Experts of a small language model: 11 layers, a variant of SOAP for the experts.
Below are experts of layer 3 (counted from 0) of a mixture-of-experts language model. Rows are named router (the router's row for the expert), up (a neuron's input weights, with its number) and show model dimensions 0-127. Each number is 128 + 32 x the weight over its row's rms, rounded and kept within 0 to 255. Numbers have three digits each.
After each expert's rows: a language model's description of what the expert responds to. This comes from a sample of Wikipedia text that the model never trained on.

# expert 24
router:174109101142127054134126127153111156183051154130158194174146136123111119114099106100137113120164145099179092116106081140150151117062108147175122161107127127146183071129086126146099145121150222129128172122151132134155158104149136140181108096119134082088154235139105095127158096097111123109144126129093139107107190152154122075166178135110144163125190121146151132123203153107096110126170
up0:176201103157148153150093154122176095142109132063182136133149193153060057138125097195116062112173062145105170116162137114122136143129190109183113101150113150123148150104139062108104098100144145174177137088114140136119171176097167144161133170111129123115106156167103126148110105116046156118129100145119140081089171122166152128101139144171143143143116164157126158109136160114118074140075
What it handles: Ordinary nouns and pronoun endings after prepositions or articles, such as part, fact, King, father, house, and the ends of none and nothing.

# expert 37
router:136079219108150118061189085179112126172165149085178166213170165157127118141095094118119157168143144107123124125091103095167105172126125156123108113194081151143135188168119086105106082110102188148109148143164162148155146098082165160098130079082122149164098126117158223082126105082126134201122132099098129124144097137121138137161144108092142130136132116102120135172132132116140136126119
up0:114142086151154087150126076119164121118134158143120125109112101143150107255153186069120147118106091109072139111101132146127170120096144139134217083168148135087114126140087121127145124161192099128132102151181112135160144150111121094137072136164117176083144131166130165106103127093110107116115151103136126099115095241102160120135146156112159162149180136092182172128103079125138110153169
What it handles: Closing parentheses and trailing punctuation after numbers or codes, especially in tables and lists, such as (#100001271), (AUT), pipe separators.

# expert 15
router:134151131129123168167107174099117129198088110126200222095122083094099133129129135065091126132141146147126049135128119173127096044067109135161102111082155109079169109094071116130133127129117196155114185136148052169135165119149102100120091110151148137099133121123148135142125100101147087106148129160083104174084127140162136178095167135089107160092149136116116113103158109087168154095160
up0:089113080145090161123146136154135096122154128112131108171122126131128071140117146124118128145081063129079158128077152111184144131133154224155117113150145098201155047086178063150080123145154105123178128126102092160122103146104165131158084058107081129138105157128114151105161122109128155149164145168108183130112169174150129081163127141077120129104145112141130086130142169071198094175166
What it handles: First names or their opening piece, typically after a comma, and, by or a title, such as John, David, Jeff, Car(rie).

# expert 16
router:125111141131134116037178070140134173181120080118180155154130160078125095058109123141106131147109115147125101142101111118131094127153136124130195109096133094144130140134124148110103143080099138210104149115170141124153137195114128150142117122154148062111189182159028118209141146140163119097132140103130107107081119169143085072157126137116093174101109121165152116049085107133138124153127
up0:152127048161208148115183120080176174149166103117141089170123132151161133140119157114141109156124134117104153099157130132126113134122157149060144133105122116131114090148093100084178142201128133106145114082104183100128103159131156131152119080090136108149158131105120100086137096128087158118107140112092165129103153137214188133125119134146217196160070085129107122097121171142073146065075
What it handles: Em dashes and plus or minus signs in data tables, along with fragments after St, w or d inside words such as Stetson, strata and edge.

# expert 28
router:139104153081147072092143131133128100088166105143131106084118134164087133189115109148106128097127077147114061103110112082118151155074161144107145201137087119121139129151111125149096093122169203082114162170089050116105154141149136114113163094120146126113092185088105144070112144160129166151109119105195135162164065171099101153130139113111123141224065147098119158116080127124082113091106
up0:131107137095141137118161163134131161120100082105129114033133084141108075142109047161076114151093153137116134076148133128146179054166147144139147167127144140089075131083167136158111127151146130172146160135125124134141104132127149072123120136151091115150111130099095132176085142130132158163120064128225135133151134166152080137103085126120237089127119131115092087137124054183136103127087
What it handles: The space before a year after "in", "the" or a full date (July 6, 2016), plus month names, en dashes in year ranges, and early/mid/late.

# expert 32
router:148158152109093061164101145111134143153141143094213203188144110084105092122099155058099132121163149159150136133120094133107117096042111102143115083086139125144103134097154078166135145096133205133086175122154132153118128102169159112114087132114121133046152119108190135123102103096141130120168120167120137176108046133085119147152173110095106147116119113175111114087106101127170130092179
up0:103092129145155144112160121182083125089085128134123151118142095118145204108090067119097160097117097148200126161120119110126171167141127142128100156160150102133069107189163098145169119126187146154121092109115138134172084137108141216094102136152113121150134119104175133101103165197129138159123052157111110086119104174090150048147080086134154137137177173089151108165105141186121133171094
What it handles: Capitalized first word of a table cell or list item, such as Win, names (David, Robert), places (San, New, St), positions DF, MF.

# expert 33
router:108131149106107101090143087163104063101102115122220139185112082163165079186095158154216195144074149182179163102166094055134159162134118123107101143172144125104166165139147110096113074113142191099139135115145114122142156180122149145092118123138114098186082124116142120125150121108137134187117117107098087110196137129042078144130131120110150101138118094109139141113113126129152128131105
up4:130119134140126127179114113150195098164102121168108145146171129102144090092094077143145168094101158109125114093172126126163148112158134133142119096143164124082124137058127121170067115062139128102082127161101078165157096129190106135122113110054082140121135091144096142102178133117108177137057126180162057142106166229137103122099142152112200065115121111167122115155163116111166134142123
What it handles: Commas, dashes, pipes and closing brackets right after a name or place, such as John Edwards, and London, Ontario.

# expert 17
router:150163155102118101097152151184065121135100121125140193204108101159100137119048130176121177117097146170154129147043099076139128126087145144143152159148208128122176178149161061102135070103134212149139098113163115142148132173143146160115097107100145117149117133135148111139128090134133059147131079097107141132154107136077082161139154071107139102118085162137130141129102130086107183126150
up0:096081078155108122122062110103088168084195106125139109129196126067173132085187096104172116076164110127119101116148133117155107178192163091182088145155172160176138124133102133139147130167085126131170140160127191144106146090071158100120101143140101146133067183080072142138125146094119104142098147139096134163126128133126127106160156155182112119118163096113159148083112154147077062124164
What it handles: The word and joining two named entities or phrases, especially after between; also &, or, slash and equals in tables.

# expert 35
router:092125149116121100102072084115158117149133176109098149168126107105133146189090137129076128140149152096206105145113120129133126150094200093080102123090150127189084174188164157162062171087138173141152108132099111086129097130072124188173185116129164138133110178156123118139079145177138138161162140127178093110097083181106091101156140159085091191126144112133188154127145112154112145104109
up0:117095126167095159109113090144110115115072103079149115157185141120148152131131108166154102092126147108123160157157136136175071101130126107122150106143151131153151087096139085145099124143096112090132131183114125117120187174196081137104149203064145128094107093143233086130110140084142119115114114090204102149102105161106134153124082139142173182103129104098139139155200189144156090199147
What it handles: Symbols and numbers in tables and coordinates, such as degree, minute and percent signs, decimal points, and "hold" in election results.

# expert 6
router:118144152085109084161093148149150105151175140156105186108167144087135171122169122101070130121069116138186030125127104127132071104091134077152080173122144144133190109134163140136111117164065151126150165125114082106117131117094109120169153136113118116063161129134111126173214126171105154156135162157138143167106138112153165133121173165110131118059118150149158122073075086140172158119189
up4:161095083148175120115129173092125136123122076131089119116133165139103100116125156108133129114110140154144147125133106148104138102146127150165147124141100164141095132025156126141172142166109106065120140111130146150131077182148135100069113147201080102142161074177113099142142084134141096154081110129198126120082166127126083188156097087117131100068068097182118072137124095195159158188180
What it handles: First word pieces after a space, such as al, pre, cl, ne, especially in species classifications and scientific names (Neogastropoda, Plantae, Eudicots).